Weights of a small mixture-of-experts language model, trained from scratch on English Wikipedia.
Training: 542M tokens, 4135 steps.
Below are experts of layer 2 (counted from 0) of a mixture-of-experts language model. Rows are named router (the router's row for the expert), gate (a neuron's input weights, with its number), up (a neuron's input weights, with its number), down (a neuron's output weights, with its number) and show model dimensions 0-159. Each number is 500 + 40 x the weight over its row's rms, rounded and kept within 0 to 999. Numbers have three digits each.
After each expert's rows: "gets" lists some tokens that make up at least twice as much of what it gets as of all text. This comes from a sample of Wikipedia text that the model never trained on. Tokens count by the router's weight.

# expert 26
router:467436505415468554546511507472484564477513447491513492538531450531540448515439492513545552558537573476460430499555490485538429529531551468429528501428476562484481463550452527444574505435477556459582505490490426475528475487492491537526537506481465508508443489472494442487444528463552478472488518473509455469444466499454464548465422542550499476536512460457521477454521447435493485491529575521550562470468570475580547489512447463479516399509545537516479492503486498494547494446518456
gate1:575561403505554522529523524525435481528459457427569463440506503545490476480517493471487469493505508539498468543497486489559480515486558504532446480488558478442490466540540481517541504475455548543534540572490560479479489477487521504507431503521540467501428490448538486504542519497530518465511517546504495442472559523475510511471448493498455482453450455576507541464483547479524511537534485447533524523499508403472478527506383569540535439479497584443385471496463505538519550422557587
up1:462545604495545484493456525525536549553487531498441450478452518522507478534523438449531524418518525453506553543537457493460451454502502508475518473468465492485466478511537536563494476450524506499551471467517475548418497490469469425482557535546507497514542552534421467407511622501487541519482529498508447521517497506524457458501547597505488462512531510512572459490518495495584443494474529533427601566469527451542484494484531475516494553490572563527481492490555496581525481466450493
down1:530529478460457529509494446501455497511576521444520470578487501525487504526575432524497469522468510536522531493493461497529547462567456447459551487499553555640490502511472506511532504566484508519463455517531514433516450499465489461431526523555465512426494513556503562516494525496507470490506537507500496407551433562523452472484558511541530524541502489487536578524431584421496457482530509474437454498507568459544510595468522554484517522527437435445498461468569453480535483498525477
gets: " ", "–", "it", "or", "202", "at"

# expert 57
router:552483510456468426414434511427527478492480438469478447512538506499504536525445512515448467507561485511480567567524484449564447574475440516518428551530510587563491530488532559517552458502550511476545475495424463489476542542512491547428468492474472509495520498494517536557456486515450497447464451563505505522487407499484551480535461500552477516513473431568494495469510508482521446503508483547458502603482492483500514404534500490499536438515468510538553545525523481488556540528524615
gate1:543496467498550516504517522478440464468463522441501493532461471449582482415530473509463469458567460490527442571436543476510555514465459516554483478453522430541444491543531490504533522475416487474494464487496562491463526420468444556528523430516524430569504437509519506454480547547523500458477517538528566479454538542570487500440472503508577498390501532529511552519571538504471535482514482514520491585512481523552467482490370523533533498507494449513484479515521514534473448480434528
up1:455444572553485571485454495490444532496504519515475542521528476467491482480534459448536524553479508500546543488513550533541511539424475524525495487481460505489434488427477525574500537425506517511533525531544579479424428493480443528468499517456465480493508559544506526488559531459558574516449483452497540527454553417499483544514516501497460464506501521454564602568554452492459449505560510467438547566434530454532546604530519484517480453415493499498511558480520496461528505556488522
down1:500494473466541503457524453460509462470448572443516498589538406499509571505493510412525497589453499529450447538510474517517543529433416493504526525524458460524430508567514510497587476489474458504464510503473558510486534511463526472462501489578482500461538478500533552463487429500478511503489531472517494542499530463473464510414481514546492490582482496473491558474432474543527510541508510501459439533485487461525528556555437503517511517572535537425376512474478486534512414537421532
gets: " and", ",", ":", ".", " by", ";"

# expert 43
router:546473524567488512531438457462497576439490419565394465454556533488552447455496450450460522499553517483559521482512506434466447508432495518506418494555530530503461492443465540526482529530527488520474514484533443496474550565484476477517414498495507461474502573506477472460583479522520486470507495540477520470512481545533559471573483566529514461445460449477456521504542424503531546506514474478535488584505449543534486499567446498509479575466515571547494498566517486506481545492509405
gate1:572467504506460504441578507451520476468429465481527478561561507456532540403511484506507523473573515427588443551449503443551513438489474521576496429485437498456495461537543542474537468553493477542464525565487520476527535510575469530543517497542488419507474473463485464502414503531439487515589456456533546420500538450488466501498510430500457440495477502527484510505505492512516557460490568545483487533501509517521506537527527516543608509490504534458505393524499515494501492463512453
up1:498487576495517516555489556523461480421547461544442525520520576501497524452496558460514550589527483457546439483505573508496470469485469539504427516436410492491471438532509567487501506545499463549488550499520524531493430462414460448460485527485606516498553543535479533478498569489399509548483499469546509510475464482508482510565532484513483499514470568551510539529477495480498430461408588510477544610497525495460470493521512469468512474518479515524568514507491482521515551497419513
down1:524513459479460506562564411475376476522628484525504545504514482466496516519484454473518547546532520545461502511488504407530461431514529522494546521518464484439476527455480499486509505437455499455536487556474514479513485467534581466509506519531466546514500522495452543473463480468485543469530514541472475543501465480502498423440473531431510502498471456542552575505492474522565560489543474511454536533476443531453413515568481491446526595556530520457462419470585462507466441510507484
gets: ":", " |\n", "==", " He", " his", "°"

# expert 14
router:517455514547481471539457410527547533470542544537459438583455507538498465497516442455459537452545519559537410483517470468486501516457539491471514452564482534465447526514476424517477449489482510532479492533499473519474484473580481485534540473411503518442509489514487486473562422530576502478479502424442536436458555472470456458460487491553512482541493564511505515484557526520507535595492517477513539497470485472553451518477430454541536554481552496547535493492472385574435536475471479
gate1:538573496417473454509476480509523475507508515437511444567449499481557530433573439501493598499497541503522505566538485493496487488453442516471542476449565537501464540490527471553455553547527473545452528516490484434472533444471546491505509458545489475495486452527563472468461510552530488552517544574545492441508571513461501559518634465514491539480468465476454459521480546537418512556485470584523519465556505463491503513505508457480503451580556491439483439453483543490513478436483504
up1:489532586455558552522478540507454502482533440486476513465503527560549518479536541471476614503496501514493483532488527515500472499497521553490526487450459557512452521488445447478411513456551535517466561451484531464502419471516449508488500521501565430481520489532515506453504519491485530534484474470545548521433512517449494511537490470439500536508523483490474566552512549520535466389467517472523614537519504405523543445498558456504530526560559450515451485518592579523442476500425551
down1:584465507488457547509419577497538527504488484522563439461494533502459555507504455479513557519498476523566580523497504448526535556496485486434453475440529538549531532478494430526510498525508508473453509457522438482474499505501517527428496446451547435501457553488520514424508512478543533508422525501542523465555563504538477477434481538448466576477562540524438551473424508485491530517437469503501480549529514456474520523475591446547565513557446459486439550506420472494484548554508565
gets: "3", "0", "1", "6", "4", "5"

# expert 47
router:511494533423484453553485534536538485489478568486545464525518566528508480532514458432514483465568524451522448581507506446578466524542456452450500525540457476553568477451489542536479478497477441510446479438467495522496550474501502504416519431472503452506538483505571511540475481520511435475434542467542500524467469447508525520524494509530514450533506418559523479523561529541513440569475520502503435524523512549453418460482553474453493433451478501448440521563487409457487603500477492
gate2:492486444499497603520508569457473482456490495514504472447525514529492525486532537467460511536461518557564458529494489472541512403481505564543494540593472555534507529540558527486523452473437568496443374505524477564505547440484587485470500528466522465479535468477419506520454451500504526543483491565548453510482545462512486529500484456507515477537471570439450465517452465462485495519477487537449474465518468443527522479474454463441537448453539498454439556563488459486437552424508464
up2:503486492502510460546510508541474452519510521426516523538492455476469500498435481556517556505543566439533443410483475529484481539538521507460404527488542477475513485507493475540488519479503516501502588501522531518373528467512485533461510448476498473485448448528598502579506527515443525545538578435486429494530460459462610530506529452536531562478552437484490474510495495427433439491522484505473561555476510432467507442487503454500450510527489502491538507516467546571579457512563497
down2:512533483519470413457517494503494534514529508445559520555428582494416508495522552532526527499435475479506506457550484560499517507482503483530492482480551491463448448498465504557480416606539502510514580501463469619488553527478511490479489507546529481452529499531563596530489478521518494516502436598461459561457447501515514536551521517470472548571485409480560499598487503503537482552491475539459497475450535540540438540555479497544452521470478497497488485494549475453528534519512565
gets: " |", ";", ":", "|", "\n", " |\n"

# expert 35
router:366442529497453508532446475442503473504556469462472490456479484539522531486472548473476497530523471535578403464476501520475483496522539506460470448446513473466500522559489468475505523506512505514507485416489459521528479524527477541490441509464440581550416568441492403490495488562529489526422488514476454500520540533535489596491505502520486476540479506492532482444493468417544463528596506434523550487451509532572485505491534479462497494517544573536471521474494537554439585480493431
gate1:500505423472496548471479513425505489463505550411493449475520464537535490505483549561473544518491532481492493550492546443480507516533475590547522448437475442560495480558543579504525487480522481549480495502475512453473521501539525504537521500516509528557473508430489488490428445505513538495601458544566505532473595493516529526562466462522511519502467466480495524548514582530480455494529519458562579570445477522504564483470487504509487506503528546472389465488461563527488574427501389
up1:463545551553511459485421522582486504509507433468439500503551461471587490442478487540482544458561472458567452487500481500537489460454492450457485457421397528454501497492582495499506504529527501572527561469504550505504440508458489510460500473474527472484531505484499509508597590535520539474557503476470463493444420446510409569473525560463472490522533477485522444507515424553552486507539467534473571540461527486485492484527496534500499448465440468494567562537507528565472519461524473
down1:453489469524499466525489473462465531435515490450505501502458485475569470578510419482561506566505483538431537541505469452530451436492502443450517444506555518589506471513509495459520563449516463468494499502549498458510514506588623504449460510426486451477446457478539454554520518447488519468465557464492507479495473482535483503498456502520464461459461453516565485494558520541460501589392430458503461513507444498503459534520457547548529548534516503500555392527523519461528484450518510
gets: "201", "200", "202", "199", "198", "197"

# expert 62
router:509550533483466528558560503497567564505418463550506501534445541410530546480460491480549571531561506451500446453545512428492472571527515493482501541472482497463513514440432457535444524494525558475494476498458523504476501505479470480497487553423473543540572540437518463532486519398502596510533504494420530492477465480505502518492466510492559519491535506540496547560481493498551501442525549408530519487469512499506576443430459500428445457474489521553514536520576530531584475536493513
gate2:436435389502477593495482534534468441505481498523470436499483408477501518472510567444471569495525485502436500524546483509522445468537567525460482549448475471531513525527412469422572556404526463441490473463501457510497584470470432473524502504450525489517498495472463504503503507528467547529509528457498457496503501507563519424554505499443593541450445494481483495518463490520464627516510454501507501471487513493469483490425507497452483490539512496505532537443457521542434520485556538
up2:501450469507425481430508466538459506514532522475509498439520457530515543480468533448541488455492544487513447416564466513498434426580435522442536479580550419471497521550523530536507496435486541477491587491502521504503573566504558461489560542422514580447457468472511533482494533514511495492518521483468493456533493503449524563508528544493497449599488425492476516492556528480512514530505501550449566455469443391492570478523492461489453484471509483513533475555542449472527548465532496
down2:516548496546479521551552490569503537510440512443473544450435494512508506553514494407491463573463491496492483482501480533525576552457436487475521449515525499521514535462490497534451465537502586490531523450484502621517552578478493495545490522450459503430416490497529602418559467412481560518506488500496477521518482403518514437492556480511518446543541508513423452487559532495531525496525522501479513556462481542509440503551533505438508430556536458482510518511525490515517559510526554
gets: ")", ".", "\"", " one", "–", " also"

# expert 1
router:466516532497468493496511449542473540527517511478480545474517493537474524518499517503506445514445440498519404457472462507508537444592448495449483465487549479489473538464532469478526536579539519458472493511513453487593517536459516522480470478508440478471520518520391467506483546460518508501508483439515551460516562553556451501511438473503447581485495479583545573533433512449544539492470523514499556426525545431501514433550541524476519390491481502526591448412478537468537514460521557
gate2:485453493502516516483555468521567420488506542503459466539431456510567538432552533433473504533494425544504556489512486521520522562499467579550476502486483484537513512526508438505506516461453496514460537560514476542477562499548517528535451463507556497525523392541407524541478498458476510469454516523486512469490482455540528478492537479415571455485460453486531480528492546517410585519538488543484534574512479456437462500556490486433444473561600476455496580450511515531520470483550490
up2:530553592539456517555520544473498429539560503468488500541472490423486508425513479523524586511488497510513457489552546538511506508493520488579467574567539549532510504483483489511527504463511538456455536475503457485438571485452474529488515479464527509394514487529522526491508537454460480507558526530481458425482403507445536538426477480488413553529512446446508520446531504529513464535525532541457559478501475581439521548527478459490442532470492462435395491534460443498542492460514550
down2:465528510493513529456425474499494588517433491489496584520542549564503539568413526498558461570476501494533572462483445500465488493501491407476488534524515505512508446461539569552430518584481440482516471492499462493534531550549496472436425484500462574486491530503469553484479535480426558518472517470437460552492521504558492509504453524525483484528536525508474540492539565537476468483488534463540492493520527494495511540581470478547558444572422419520506483467538542463537548482584456
gets: " of", " for", " by", "ed", " as", "ing"

# expert 61
router:532466517509451443489494532544533520560510517430554540477562507457498556508496555528494529497610508493460450519519515451490489550499510453488483529444487511498531457428511460474495585507497493592446491511548505521487550467450498555414466494472495541483479551513515554551539452553541505475513484466502468576475514566520522511504511558506512450554541580486556533530495515475448525557479419539451515481521564552441552501460501452465590421504551532466476449486534426494481600489509530
gate2:538484562473465507490484540500495463478540508512517499455484458449464500525447540485459553525428491460496488567526466539508522507527629429528470506505477494509446530574469459412516514409437510476459471499498428500500498484476546508534491536495580374510500469540547478527556509507469528464472521567543453501531459543467496480493496513494455418462480435464489464449487493511440513514411515461507458456525477463506444523435572535525590555442502493492514522471429578510472511493548471
up2:458507474440545578478502471519454411482543559507522504511502519463503493557516456493488508479503496498525431475562469540504416508506517413536495519511534451511531483506508487529479540448532518537398518463548443492483532537583527578527529506523512512423507480471493486502503534469424485500507564498425545504524462457493533522508556533488577543588566449433492501445499579489540505507497462564504557506517486445519571481478410552526507520549499515481428474462550407479496498421524452
down2:537464465543495533571542466541496481510454465492494495487512582482528481520514474530518482479597456387547492501469484485523486476562524549515476488539557593532543483548445471503486493527537487440511492454546512518499638522544474457520528492532506454572490474571528589490515538463550555475499500561473514508542507487516502498515406531507517494513537503473534581467561504474510473513445513412456544505520455418584521450596462497525534447496477485484433515460533511506442491498501524
gets: "-", "|", "–", "==", " |", "."

# expert 12
router:465485473516480426515513564565555479541440548443535483475534525562542478470521538520568478471579449466538474541564559513495544558448471458568545495535517530560539469508504506451487505532540466568496510496513496515495585488591545523449482453544533518537539463527537490450496515501574468502458479506532475506501557554445534499554466505521485533433509612457460493596537525542499457493529438497485509471531455448445545533441491466477501447465567499475432437523503504554544510525520476
gate1:576501527494486498503557558507453484461447494432509443500520434522502438466501573477478473472457480518528477477543503571526467542432429576507505504488437428469511529477541531524378507442513483479554471559492478447510500432517556493477406564545554467507516518480515484427471474551526453497517415550506489517533484474470511474488464421511501433465433554500462479485586525524525486509489461571501442470522448477462450475520538479489500511499573492539462422500439553477496455496488470
up1:512539566518453470511506583557440490466465458472524497477497508552459494463543528435499533491487476487533508531528472611560556542448450509497503529440427500476532463459553520532577513439538469468518487512512543492466498463505409453516550591496522477488501476570482550454482539541514537519461470450549531515549468412485472503498476474489508424506506518551517490501543458431495397504439539586567585492510478496438527442490505518454459442514399476510498495491498525469518469510458499
down1:561526509440511532487555458490539449477579505553473537527520485463512515512434528452466494530499570543465502411489413468536486454536507481492503449484573460469442503447522506456443555479424444492504540536443483435490456421537513512471460494502496535477474548455449484512500471430518508450484431497516483552486486506512459515403503545525533505503530520469512528451438536430559499539493435488458510514444548588486417526481540493520506528436498575486431437486500523445535463433506542
gets: "|", " |\n", "\n", ".\n\n", ")\n", "-"